{"d_expert": 112, "moe_layers": [0, 1, 2, 3, 4, 5, 6, 7, 8], "normalize_top_k": true, "balance_loss": 0.000672, "balance_bias": true, "router_bias": true, "init_std_router": 0.0175, "vocab_size": 16384, "norm": "rmsnorm", "norm_eps": 1e-05, "tie_word_embeddings": false, "optimizer": "soap_variant", "max_seq_len": 1024, "max_steps": 9025}
Below are experts of layer 6 (counted from 0) of a mixture-of-experts language model. Rows are named router (the router's row for the expert), gate (a neuron's input weights, with its number), up (a neuron's input weights, with its number), down (a neuron's output weights, with its number) and show model dimensions 0-127. Each number is 128 + 24 x the weight over its row's rms, rounded and kept within 0 to 255.
Before each expert's rows: a language model's description of what the expert responds to. This comes from a sample of Wikipedia text that the model never trained on.

# expert 43
What it handles: Capital letters opening abbreviations. Single capital letters that begin acronyms or capitalized words after a parenthesis, dash or heading marks, such as NIT, BBA, (D), Taxonomy.
router [124 100 126  97  99 163 143 151 159 136 118 140 126 117 148 134 129 140 145 110 101 125 161 120 120 104 201 150 122 123 111 101 119 143 141  95 182 133 140  80  96 168 163 113 109 183 148 103 120 120 137  82  90 118  81 138 130 136  82 142 133 148 113 154  97 138 162 149 152 135 122 137 148 110 130  82 122 143 107 123 113 148 143 123 156  92 121 142 116 134 120 113 113 143 120 121 156 113 137 103 138 113 146 113 114 142 143 147 169 148 118 152 116 176 133 144 134 103 124 120 168 121 129 103 116 113 122 159]
gate0 [166 124 136 111 109 137 139 101  94 132 134 152 120 144 118  91 103 160 156 171 130  92 117 103 114 154 177 144 121 141 131 129 108 138 100 112 156 124 121  86 102 156 125 101 127 142 113  96 157 132 102 155 136 129  84 138 106 126 142 141 138 157 149 127 108 181 127 131 154 165 175 122 140 176 128  65 153 150 100  98 126 128 153 122 130  95 103 128 118 143 117 112 100 119 133 151 174 136 106 119 188 175 143 113 141  95 139 160 114 139 168 138  98 135 108 139  82 111 113 128 126 155 157  70 135 130 137 164]
up0 [178 150 121 136 108 105  86 159 127 129 112 132 120 104 145 138 142 116 108 160 166  94 126 135 118  99 108 117 127 145 168 157 155 122 154 141 137 153 129 178 111 102 100 120 139 151 148 141 161 110 143 174 138 133 169 167 120  82 148 128 133 130 149  89 176 140 107 136 114 167 204 116 139 158 107 151 147 104 167 124 159 140 117 159 126 168  88 100 138 124 148 122 125 118 157 132 152 106 128 163 148 138 105 172 138 150  86 137 146 134 115 153 168 122 110 132 166 115 144 148 147 119 165 124 179 138 163 124]
down0 [129 164 104 120 125 181 125 207 132 107 117 141 130 117 118 120 136 139  96 155 148 171 140 145 110 104 117 117 122  90 109 121 128 117 132 122 134 161 155 127  94 129 137 131 133 166 151 131 115  92  89 130 113 156 101 122 140 115 138 145 117 147 179 118 131 122 119 124 133 106 137 175 121 114 156 130  96  99 138 133 155 132 139 138 119 148 134 155 158 121 154 161 124 159 120 140 124 146 107 116 152 132 133 127 104 155 111 100 115 132 110 145 124 146 140 114 110 141 144 138 109 113 117 110 111 129  80 147]
gate1 [102 128 135  96 112 114 120 108 140 101 173 106 152 130 133 107 124 133  96 146 176 116 108  97 151 178 144 133 162 105 187 143 155 122 141 159 147 134  92 107  87  83 147  63 124 122 131  69 107 126 157 110 115 114  91 120 121 107 115 114 106 122 134 177 166 109 116 183 145 170 160 121 121 112 110 128 123 131 120 138 126 134 124 129 151 106 121 166  97 128 102 128 154 163 159 108 177 109 135 184 154  88 139 135  95 133 138 143 146 186 103  66 133 140 154 130 133 107 134 122 132 124 152 118 119 149 132 138]
up1 [121 121 149 112 135 151 130 107 133  98 172 103 163 122  83  89  99 123 140 158  99 134 133 161 145 110 147 136 124 100 108 103 104 119 147 122 126 136  92  83 120 178 137 139 121 111 149 123 139 162 151 113 179 139 136 113 138 103 174 127 159 112  85 157  99 147 139  99 127 131 138 116 160 103 163 116 112 149 157 118 154 107 114 119 155  65 128 138 138 113 103 108 121 119 123 135 130 103 145 124 105 116 116  96  91 101  86 142 148 116 125 122 114  96 136 121 140 146 124 146 144 136 135 111 156 128 127 131]
down1 [ 96 111 115 145 119 129 162 121 116  87 101 124 111 144  88  94 141  75 134 171 146 142 130 145 114 145 110 148 115  79 135 127 143 153  69 131 119 136 108 167 113 131  71 118 101 132 103  65 142 138 133  86 190 151 114 151 118 120 141 120  86 105 130 154 150 131  93  65 141 125 129 130 124 134 106 147 119 119 111 164 133 110 108 132 129 146 107 111 136 124 127 157 159 121 123 133 128 145 100 167 111 139 146 123  96 124 114 114 122 129 145 133 119 140 133 153 120 130 139 120  86 119 138  88 125 158 130 182]
gate2 [147  95 104 119 126 115 133 113 108 120 112 122 147 136 143 103 105 114 169 127 138 106  97 126 156 165 115 159 131 136 215 129 106 124 145 159 111 113 104 143 121 121 109  88 137 125 133 104 151  87 150 140 104 124 108 187 179 140 117 118 121 118 137  72 133 136 108 114 168 104  83 141 132 131 129 138  97 123 120 146 142 118  95 157 121 159  90 134 116 125 116  84 132 125 105  86 148 125 141 152 107 104 166 115 120 174 117 166 123 101 112 156 129 131 122 142 117 126 107 161  74 137 128 132 115 121  98 133]
up2 [145 117 140  94 110  87 105 134 126 138  98 142 138 116 126 124 154 114 122 156 118 131 156 112 156  97  60 145 116  98 108 136 123 124 123 140 106 146 134 155 163 113 106 166 148 109 139 170 147  96 146  54 114  91 159 140 107 156 120 150 116 108 111 171 101 150 119 108  85 137 129  92 128  93  99 155 152 112 142 116 126 171 109 109 157 148 125  80 138 119  86 112 123 171 115 134 157 121 134 150 107 131 137  92 114 104 115 107 157 148 116 167  75 126 146 118 114 133 136 120 136 116 125 139 159 121 100 140]
down2 [118 130 153 137 165 113 124 107 109  88  90 111 137 137 115 125 110 129  99 108 124 100 134 159 121  99 128 143 123 156  86 141 173 136 140 103 113 119 140 122 145  76 119 153 154 111 172 157 118 115 108 107 161 148 117 135 114 113  86  96  91 133 154 173 142  90 134 125 120 145 155 105 152 133 127 161  93 111 148 176 169 118 104 152 134 137 145 102 120 101  92 154  75 134 149 119 133 120 131 118 133  99 155 144 124  92 133 155 124 139 103 181 189 111 124 140 173 117 120 149 154  99 162 112 127 178  89 137]
gate3 [120 126 113 117 152 147 128 149 160 124 168 154 145 106 143 137 139 156 148  96 148 110 103 131 121 170 152 103  93 130 173 154 105  99 153 120  91  66 123  93 120 132 125 117 160 116 100 121 118  82 132 132 134 162 126 146 123 126 119 122 133 151 126 129 128 107 127 127 125 133  96 147 117 138 109 108 137 127 104 127 119 134 116 143 140  97 104 132 112 134 126 127 127 101 154  89  92 140 115 132 181 141 133 110  92 116 145 176  88 156 123  84 119 113 144 130 134 105 128 128 115 111 162  97 150 150 178 132]
up3 [110 155 153 154 115 117  93 131 142 179  98 138 122 137 147 135 106 117 132 144 115 137 115 145 138 114  86 147 117 124 113 115 144 105 165 120 141 177 136 174 173  71 109 160 134 169 126 159 162 102  96 154 155 116 116  55 158 154 142 130 146 110 136 135 107 171  76 155  64 144 134 123 130 154 116 128 137 108 135 115 112 165 132 106 135 154 131 125 137 121 135 119 121  93 105 106 157 133 115 141 130  93 154 134 182 126  85 104  99  99 172 148 127 136 135 142 117 140 135 147 102 132 124 162 134 146 123  97]
down3 [130 126 147 117  87 137 141 143 149 129 130 121 139 143 133 164 145 148 123 135 115 128 140 124 147 131 135 137 128 126 128 136 149  67 129 117 146  98  98 143 143 150 121 107 145 159 185 116 118 133  96 117 126 127  93 126 166 120 111 173 127 143 110 183 160 139 100  54 115 120 110 138 115 146 140 104 124  77 180 136 111 172 158 189 133 126 147 107 133 108 130 139 125  96  76 120 100 121 116 142 139 143  93 132 138 164 165 165 137 121 131 108 163 123 114 174 109 137 128 160 148 104 126 130 160 148 119 177]
gate4 [143 112  87 115  99 123 164 130 120 123 155 147 131 111 122 117  99 111 142 116 101 165 160  69 141 133 152 155 102 113 151 172 132 129 135 156 123 156 141  89 101 113 135  81 129 134 124  99 132 129 140 147  64 114 120 111 163 161  84 123 131 149 157 104 184 103 130  75 148 148  99 150 140 162 127 118  74 128  95 134 150 147 128 117 107 131 134 137 123 139 159 118 123 158 118 127 120 117 117 103 136 102 130 154 138 201 148 135 118 144 139 122 131 167  86 137 165 118  94 120 176 133  68 128 111  83 122 136]
up4 [162  68 115 142 119 142 117 114 139 144 162 151 154 157 110  93 160 143 111 128 140 154 139 104  98 116 146 147 145 108 180 160 128 147 158 155  99 123 151 178 161  97 146 141 150  83 105 134 132  78 117 153 143 121 157 145 158 128 134 128 161 118 158  99 159 126 141  91 147 139 134 174 143 137 130 131  69 141  99 113 161 102 116 141 147  92  99 131 163 144 148 134 106  79 146 120  96 132 113 101 147  98 112 135 130 171 119  94  90 132 138  74 126 142 126 112 164 114  95 116 151 142 145 178 130 105 150 144]
down4 [111 133 146 108 135 135 139 223 142 146  99 131  92 151 108 135 121 123 135  91 142 158 104 141 123 141 119 137 112 118 122 120 131 110  85 131 164 180 147 100  84 139 103 116 117 109 120 117 121 140 105 150 155 154 126 133 132 138 137 113 133  83 136  89 149 122 127 165 120 110 105 162 141 108 146 122 120 119 135 132 138 137 104 128 143 100 135 120 134 157 184 110 133 131 148 121  99 140 157 124 133  91 108 107 138 159 113 133 139 130 102  96  77 121 115 150 149 128 112 138 102 142 144 156 194 123 139 132]

# expert 25
What it handles: Surname pieces. Opening or middle pieces of surnames and middle initials after a first name, such as Mc, van, Sch, or the W in Jacob W. Holt.
router [159 127 132 152 122 171 113 148  98 133 145 148 105 102 148 133 114 122 133 108 131 107  82 107 152 132 155 105 134  98 108 124 124 137 132 108 139 137 132 113 126 104 133  87  90 178 150 115  81 113  97 133 124 138 121 119 112 150 135 171 148 125 103 154 109 152 137 134 146 124 144 145 134 136 128 108 114 123 138 113 123 150 138 156 141  98 125 131 136 126 129 114 125  99 121 124 121  61 182  89 111 109 136 122 111 123 118 125 135 151 143 151 127 141 155 203 118 122 156 114  86 125 109 113 161 129 135 102]
gate0 [115 139 118 103 119 140 127 114 170 140 136 120 146  97 122 138 123 152 155 120  99 122 130 114  94 103 125 145 112 113 186 134 122 127 150 131 127  69  93 179 134 151 175 186  74 110 116 105 151 137 106 111 126 122 128 142 169 118 120 117 146 140 119  99 128 109 133 126 147 105 123 111 112 102  91  73 146 116 101 148  99  94  86 104 155 126 111 147  56 118 118 108 138 152 157 149 114 178 127 115 141 135 129 134 110 128 178 127 123 124 155 122 101 143 122  72 123 134 132 152 174 130 136 129 106 146 142 170]
up0 [153 168 132 138 126 136 115 118  97 109 131 124  85 146 122 111 109 137 124 130 120  89 112 133 194 200  91 110 146 139 104 139 139  96 105 132  85 144 133 117 150  97 151 127 164 107 106 110  98 148 105 131 135 148 151  98 125 142 134 109 112 152 122 148 134 139 160 139  91 173 102 108 115 148  94  99 148 117 123 104 147 122  92 138 115 122 136 101 134 153  87 113 130 131 138 104 141 136 139 137 108 101 109 136 137  98  97  95 107 148 119 110 110 104 156  95 166  95 141 111 145 105 141 107 172 118  90 160]
down0 [140 148  95 125 109 124 126 185 141 129 129 104 150 123 115 178 114 119 143 117 129 136 110 136  93 142 158 163  67 141 114  88 111  94 117 123 129 104 119 153 132 140 151 184 131 138 138 133 181 128  92 120 144 121 125 150 141 104 119 128 150 111 134 101 104 116  87 109 124 148 171 121 123 120 100 138 135 128 124 136  91 123  93  93 133 133 156 132  88 136 115 133 119  84 147  89 127 155 110 124 165 152 141 172 120 194 178 124 148 126 108 138 105 118 126  74 134 125 135 132 142 145 108 112 120 158 115 166]
gate1 [127 154 132 143 148 137 105 118 105 141 133 121 135 125  88  94 125 136 146 142  99 125 133 135 143  93 120 102 182 122 143 124 101 139 114 120 146 120 172 128 128 123 134 221 137 118 110 108 137 166  84 145 122 118  90 142 191 152 167 107 153 142 135 108 146 126 127 134 138 148 155 130 126 132 144 115 142 125 128 158 136 102 132 150 141 130  99 119 129 128 145 140 135 124 136 140 130 151 109 176 119 150 147 161 113 130 137 110 100 174 100  91 164 138 115 112 114 127 104 123 133 106 112 138 118  78 158 102]
up1 [164 140 136 100 167 133 145 120  75 127 150 105 105 114 125 142 141 116 106 136  99 119 120 105 123 145 106 135 134 133 110 162 138 126 140 170  95 113 117 150 167  91 192 122 125 115 131 150 136 155  85 159 129 133 123 172 145 171 121 112 108 104 119 110 151 126 120 134 125 152  87 125 130 146  92 103 118 122 160 132 106 143 103 102 130  46 134 134  93 139 122 143 138 128 115 126 114 110 114 114 136  97 132 155 168 140 115 151 135 126 155  88 145 112 178 137  94 144 171 147 135 131 162  96 158 103 157  94]
down1 [128 113 147  97 147 144 143  88 114  71 141 155 113 136 126 163 154 107 147 137 109 130 135 111 148 160 109 104 105 136 121 104 154 153 157 174 124 163 164 113 150 107 168  99 158 114 114 179 145 117 153 163 137 111 173 114 110 178 194 111 100 103  87 102 132 101 125 123 102  94 158 143 105 168 102 127 135  98 111 172 101  98 168 118 123 124 133 151 112 111 112  94 128 117 118 110 138 130 141 132  83 105 144 149 138  70 102 123  90 116 129 142 124 158 151 137 135 103 134  94  99 125 153  77 104 122 150 102]
gate2 [101 101 130 130 116  97 114 147 140 107 113 141 131 107 113 126  95 135 145 116 109 120 134 124 115 104 112 171 121 173 148 108 131 112 135 125 147 121 116 158 128 129 144 113  98 130 145  85 154 139 137 144 175 144 142 123 148 104 132 127 136 138 119 141 113 116  54 103 180 109 141 170 119 106 119 111 153  99 133 144  94 111 109 125 170 126 112 153  75 135 124 112 146 154 159 159 149 104  99 102 151 122 120 199 147 111 153 143 145 132 165 119 130 121 134 101 145 109 157 133 127 132 112 131  86 163 107 124]
up2 [145 129 122  88 128 154  86 116  92 130 158 116 101 142 136 155 138 122 110  97 150  99 112 132 145 130  98 117 130 148 113 140 141 133 108 159 126 146 152 118 165 127  90 123 159  94  87 105 112 104 121 175 126 144 152 127 124 149 145 114 108 154 137 154 134 174 104 126  86 184 134 129 141 178 104 145 158 134 213 128 125 129 142 153 112  81 114  98 106 171 132 105 165 112 121  81 168 130 111 169 123 108 117 117  91  96 103 147 108 149 169 138 136 123 124 146 133  80 117  95 146 118  86  87 124 135  92 118]
down2 [101  94 137 117  99 113 106 107 117  91 122 135 214 142 127 140 121 136 180 119 143 147 121  96 107  98 141 129  86 146 174 125 100 119 112 141 127 156 143 154 114 134 142 133 110  92 147 146 130 139 116  92 125 123 111 143 108 148  93 127 126 141 150 105 160 118 114 111 145 139 116  99 160 115 123 151 125 101 124 145 107 103 102 127 142 126 136 146 129 130 120 124 144 145 126 148 145 132  94 162 132 122 109 140 144 122 198 165 126 141 129 142 131 159  94 104 126 126 121 112 156 136 119 141 138 159 128 141]
gate3 [130 132 113 168 120 134 123 139 135 125 131 171 133 117 142 108 152 129 146  96 147 108 144 118 111 111 117 139  96 167 114 160 141 106  91 136  90 132  83 143 104 143 126 147 124 148 159 133 145 152 123 133 120 145 218 113 110  96 142 145 157 104  73 125 124  97  90 126 133 121 135 124 106 108 141 159 142 115 130 125 144 153 154 113 151 135 191 110 107 124 130 130 122 104 137 191 120 135  84 160 152 121 137 130 134 119 134 108  77 122 131 124  78 115 141 143 117 128 146 150 141 164 121 169 170 125 123 116]
up3 [ 88 137 159 106 120 107 127 122 163 100 163 114 117 152 138 140 147 142 120 117 118 113 105  84 114 139 107 149 124 140 100 114 143 144  65 118 111 116 116 126 136 105 116 144 154 152 117 185 130 116 119 132 124 140 208  80 115 128 123 101 118 153 106 132 128 135  91 108 122 149 128 118 103 136  95 104  94  83 110 101 162 158 124 123 110 137 132 111 160 156 153 116 174 119 127 166  71 122  96 111 155 122 125 132 165 150 149 120  96 147 145 118  91 164 136 142 136 119 144 122 119  98 155 136 143 130 187  81]
down3 [135 133 114 124  82 157 137 159 129 127 109 129 128 110 140 117 180 103 132 143 117 117 167 124 102 193 147 112 107 124 143 105 168  87 109  85 135 123 129 178 159 114 137 113  93 127 142 133 126 147 130 124 130 114 152 141 162  96 107  94 142 134 141 158 115 137 164 164 139 135 178 122 126 115 133 134  73 142 131 122 139 126 167  86 113  88 124 103  74 114 159  98  97 183 107 149 116 100 117 134 119 108 122 177  97 134 153 135 137 127 109  92  87 121 134 117 148 131 129 128 138 125 111 137 159 126 140 121]
gate4 [118 174 143 150 142  90 135 126 116 130 154 111 145 113 116 129 123 166 117 104 145 118 129 154 108 126 118 132 141 152 137  97 113 127  60  87 122 158 202 142 105 143 131  94 141 125 123  99  69 110 114 117 114 122 151 116 155 127 106 111 125 130 124  98 144 146 136 134 121 136 112 106 197 156 144 113 108 132 183 107 150  93 112  98 128 124 166 127 117 130 154 153 151 152 130 105 121 135 106 136 109 166 133 120 136 133  82 142 114 152 112 136 129 116 137 149 173 122 157  91 146 150 138 108 140  96 167 145]
up4 [ 97 172 124 126 129 154 120 133 102 154 129 133 129 116 130 122 109 116 116 112 110 130 110 107 131 189 122 143 142 110 111 113 184 123 118 150  84 107 123 118 124 121 133 128 150  94 117 110 118 118 107 147 119 139 166 160 157 134 115 130 135 116 113 143 103 144 146 139 135 138  98 137 146 158 113 146 167 108 152 114 134 118 119 115 108 136 113 120  86 139  98 142 147 143 160 131 126 137 122 136 126  95 127 162 134  97 142 105 109 150 124  99 115 101  92  77 146 136 137 115 104 121  77  84 160 115 163 124]
down4 [125 139  99 142 116 126  97  56 104 118 141 101 114 140 111 120 145 138 137 110 133 115 142 120 137 149 138 128 127 127 163 121 114 122 187 122 110  77  88 125 136  77 111  98 134 129 135 169 132 128  99 112 114 170 133 122 117 163 121 122 118 121 130 151 119 142 131 102 167 141  99 112  96 152 115  81 138 133 133 104 108  99 144 113 159 102 135 134 132 106 129 124 155 105 120  99  92 118 143 122 138 112 130 134 108  92 132 124 173 158 134 123 115 134 152 119 142 107 110 182 107 168 131 133 121 146 105 129]

# expert 17
What it handles: Personal name starts. The first piece of a person's given name, often a capital letter or syllable, in credits, rosters and prose, e.g. Laur, Jon, Nik, K.
router [120 112 153 135  68 142  93 168 142 129 151 117 138 123 124 143 109 132 169  95 138 104  98 106 114 113 147 163  93 101 135  99 169 119 167  76 152 118 115 167 108 108 128 135 101 165 148 109 119 104  85 107 144 132 120 103 128 128 135 149 121 102 136 147 133 137 109 136 161 118 145 155 123 130 109  99 121 104  83 119 109 164 103 136 154 121 116 129  96 121 141 145 126 106 111 128 143 131 160 138 153 119 106 159 128 125 156 136 163 151 139 140 136 118 139 116 101 151 155 175 137 109 124 132 120 159 115 139]
gate0 [126  95  97 145 114 162 180 154  60  77 131 122 115 145 128 134 132 138 158 105  93 134  97 146  90 160 118 104 132 124 116 152 103 116 167 148 125 130 101 160 139 112 138 105  90 138 142 139 133 130 137 118 105 141 187  97 135 119 182 124 153 123 114 148 146 126 131 152 143 194 113  76 124 121  57 150 136 130 140 141 159 150  99 130 117 140 151 120 129 135  90  74 140 153 132 140 147 166 116 130 124  74 111 180 152 106 139 131 167 147 170 134 123  96 140 125 141 118 148 151 151 115 125  60 149 137 121 104]
up0 [ 68 130 110 142 143 137 119 132 110 156  97 134  82 128 136  98 137 108 200 165 124 133 138 173 167 105 111 131 123 117 151  98 102  96  81 192 134 163 122 126 137 139  99 138 133 117 131 174 162 144 137  76 125 116 133 154 111 116 104 116 129 110 112 147 129 143 122 164  78 141 120  57 147 119 135 188 160 160 150 134 156 139 133 133 150 143 156 122 134 124 165 149 124 156 130 109 115 128 165 139 118 150 125 118 127 144 107 117  99 102 126 141 132 156 146 133 129 143 126 121  76  85 127 133 127 124 110  78]
down0 [154 141 142 109 127 130 109 140 110 179 158 146 132 117 192 106 110 148 134 109 145 107 121 100 124 116 109 115 127  93 109 170 137 117 142 153 120 102 117  89 139 106 124 107  70  88 163 116 163 178 141  74 139 141 122 175 202 130 137 148 139 110 114  92  99  88 116  93 155 138 108 134 164 124 176 126 180 118 152 142 130 164 150 129 146 121 138 150 126 111  84 105 115 142 151 188 130 150 130 103 158 136 136 108 175 136 138  63 108 100 123 136 168 123 128 171 171 134 145 117  82 146 110 126 143 108 144 142]
gate1 [144 142 145 103 103 163 149 134 151 105 147 113 116 130 143 118 131 153 165 111 114  99 136 128 171 111 147 150 146 139 130 123  89 103  96  66 131 194 157 123 112 139 153 133 140 116 128 109  84 110 125 133 113 105 115 105 117 139 143 142 152 135  70 140  77 120 171 138 128 101 102 154 134 149 108 114 158 143 187 120 100 112 147 125 156 128 140 109 105 129  94 103 106 171 167 144 116 142 119 120 153 173 176  72  99 107 126 148 140 143 144 124 120 150 135 119 119 137 120  92 159 159  94 121  85  88 102 170]
up1 [119  84 117 140 148  87 132 108 134  69 165 105 197 116 176 144 123 149 139  57 124 116 134 121 127 145 118 162  94 114 134 148 106 176 164 110 115 128 126 121 121 117 124 151 132  96 106 110 129 120 121 146 109 133 127 125 134 149 152 113 107 158 132 131 116 140 115 102 166 130 115 137 106 144 103 127 142 119 155  91 107 124 117 137 132  95 134 151 131 148 127 144 160 156 123 148  94 118 101 162 122 147 144 106 154 145 111  91 161 126 131 117 114 125  87 110 100 145 186 134 141  93 106 145 126 155 116 131]
down1 [125 108 111  95 132 112 204 137 143  94 135 117 169  99 143 133 138 106 108 123 134 145 131 125 157  99 115 146  82 149  97 148 128 112 129 115 121 150 143 135 101 135 137 118 145 152 121 132  95 124  86 120  60  88 179 153 123 139  81 147 112 130 152 105 107  86 155 122 113 144 132 143 102 105 111 142 146 118 131 119 118 126 138 136 180 109 146 129 101 117 102  83 154 104 143 102 138  94 119 149 144 128 134 135 132 129 162 123 136 114 115 155  95 110 152 106 114 123 103 172 138  95 125 117 118 143  96 119]
gate2 [110 110 137 120 120  76  91 135 108 115 138 119 135 146  86 140 158 124 147 170 170 115 133 135 110 106 111 121 138 163 151 104 172 111  83  84 135 158 149 134 129 162 139 139 133 148 118 150 125 125 129 168 121 134 121 126 125 105 135  94 171 102 170 115  96 122 110 130 153 125 149 158 164 119 122 142  84 157  71 116 112 117  84 165 137 151 145 124 105 140 148  96 123 193  81 159 146 131 121 127 110 153 124 138 102 168 109 102 126 124 132 127 182 162  67 100 153 128 111 160 134 116 106 136 138 143 109 115]
up2 [131 122 110 102  96 159 121 123 125 156 106 113 158 134 170 140 149 131 114 123 128 163 184 121 129 152 148 171 132  79 172 117 136 111 131 114  81 116 165 138  99 146 145 115 127 142 145 168 148 133 152 151  91 101 151 112 111 134 106 162 112 110 132 136 197 135 152 108  85 141  92 141 155 144 119 143 101 141 118 140 140 133 155 154 132 110  74 169 129 117 155 116 119 136 129  80 114 128 142 128 133 114  97 126 121 100  79 154 120 102 125  96 117  88 150 128 140 140 120 100  48 201  69 137 133 126 130 123]
down2 [121 118 161 160 141 112 156 110 112 107 158 100 140  97 137 175 115  86 105 118  98 111 139 158 141 149 130 141 132 118 121 118 152 127 125 100 125 150 158 138 151 132 126 113 119  91 124 119 129 135 142 122 110 135 136 126 138 160 139 182 137 111 132 147 171 124 147 108  91 123  95 153 139 121 137 149 140  93  64 142 163  81  82 163 119 150 113 130  86 116 106 158 158 124 144 119  93 150 144 132 148 169 134 130 110 102 102 109 143  92 149 133 132 175 121 154 132 145 127 167 170 152 162 125 145 154 100 124]
gate3 [134 123 133 113 114 110  98 126 132 151  94 125 128  68 102 131 107 128 132  91 115 121 104  75  96 104 144 116 126 104 130 124 110 121 151  94 127 116 156 108  90 142 123  89 106 162 134 128 107 176 137 118 159 104 116  94 114 127 124 142  96 115 135 133  79 124 143 169 121 118 137 117 107 107 139 120 117 135  98 149 145 122 130 135 117  83 150 158 155 133 141 111 161 132 141 135 118  58 186 101 122 115 141 125 124 168 171 108 144 172 139  95 109 179 151 123  99 127 128 130  78 129 138 153 155 119 141 138]
up3 [157  92 145 132 138 102 133 136 156 126 118 113 153 138 122 140 130 100 177  84 186 127 161 126 117 120 141  73 146  80 157 132 100 151 125 128 132 141 146 136 107 152 125 170 140 119 135 121 170 146 117  60 124  91 129 145 127 156 134 114 100 143 116 124 151 102 127 130 107 138 157 148 145 136 127 139 133  94  81 122 135 163 103  98 119 141 193 137 147 162  79 141 135 182 146 148 120 106 145  82 113  91  88 136 134 111 149 114 163 112 132 156  74 123 132 120  76 126 108 120 109 124 153 155 105 145 142 117]
down3 [118 130  93 118 141  94 133 101 141 136 123 123 164 159 142  88 119 127 139 131 129 109 139 169 174 136 100 112 115 117 130 130 149  59 141 117 113 118  70 168 129 111 173 170 140 130 143 138 125 105 119 106 115 147  96 122 121 155 104 142 145 117 120 152 155  96 127 101 109 127 124 121 157 123 135 144 121 114 154 143 102 143 136 142 147 115 169 105  87 126 159 171  91 129  85 115 119 155 157 115 160 115 119 121 141 121 113 124 124  87 130 156 150 146  85  90  99  96 157  90 157  85 149 174 127 106 119 109]
gate4 [ 96 163 156 107  86 175 137  88 148 103 113 101 131 106  87 141 100 148 137 104 101 139 133 115 142 150 147 126 156  95  90 159 133 139 145  98 106 116 135 164  90 134  92 141 120 101 140 132 134 144 130 119 123 126 122  78 119 162 199 115 121 134 135 101 123 157 141 116 127 143 126 124 118 114 132 141 121 153 113 124 112 136 124 113 134 136 119 134 109 116 118 107 132 136  98  85 122 115 149 104  86 155 152  82 117 115 136 156 112 154  92 102 112 142 135 103 131 180 159  96 153 135 127 144  93 118 145 134]
up4 [144 139 139 155 127 139 146 204 148 143 111 142 119 143 171 171 106 158 150 138 181 174 150 136 149 159 140 154 174  91 140 143 124 117 109 180 168 142 133  85 154  91 119 180 138 130 140 168 152 155 153 112  87 161 129 116 130 148 131 126 128  94 132 148 112 114 140 108 141 134 111 131 188 112 107 111 110 128  94 120 106 141 124 145 145 131 140  86 112 111 151 169  96  87  87 144 107 141  92 119 110 157 142  79 145  88 109 129 108  94 116 138 117 119 130 136 171 134 136 105 140 142  93  72 175 112 120 114]
down4 [155 106 111  65 168 159 129 135 139  97 140 131 100 133 156 121 102 113  94 116 100 128 105 141 146 132 107 107 114 156 112 127 144 133 118 136 167 135 106 136 140 113 144 158  74 148 167 130 144 127 126 139 130 185 147 146 100 140 153 168 125 110 151 148 107 158 122 139 124 126 149 120 149 118 153 131 154 137 168 118 133 138 118 135 134 128 110 119 170 126  66 124 153 137  92 125 179 152 109 134 143 115 110 107  99 106 129 133 134 145 137 191 133 124 147 102 153  93 164 125 111 135  83 124 169  87 110 183]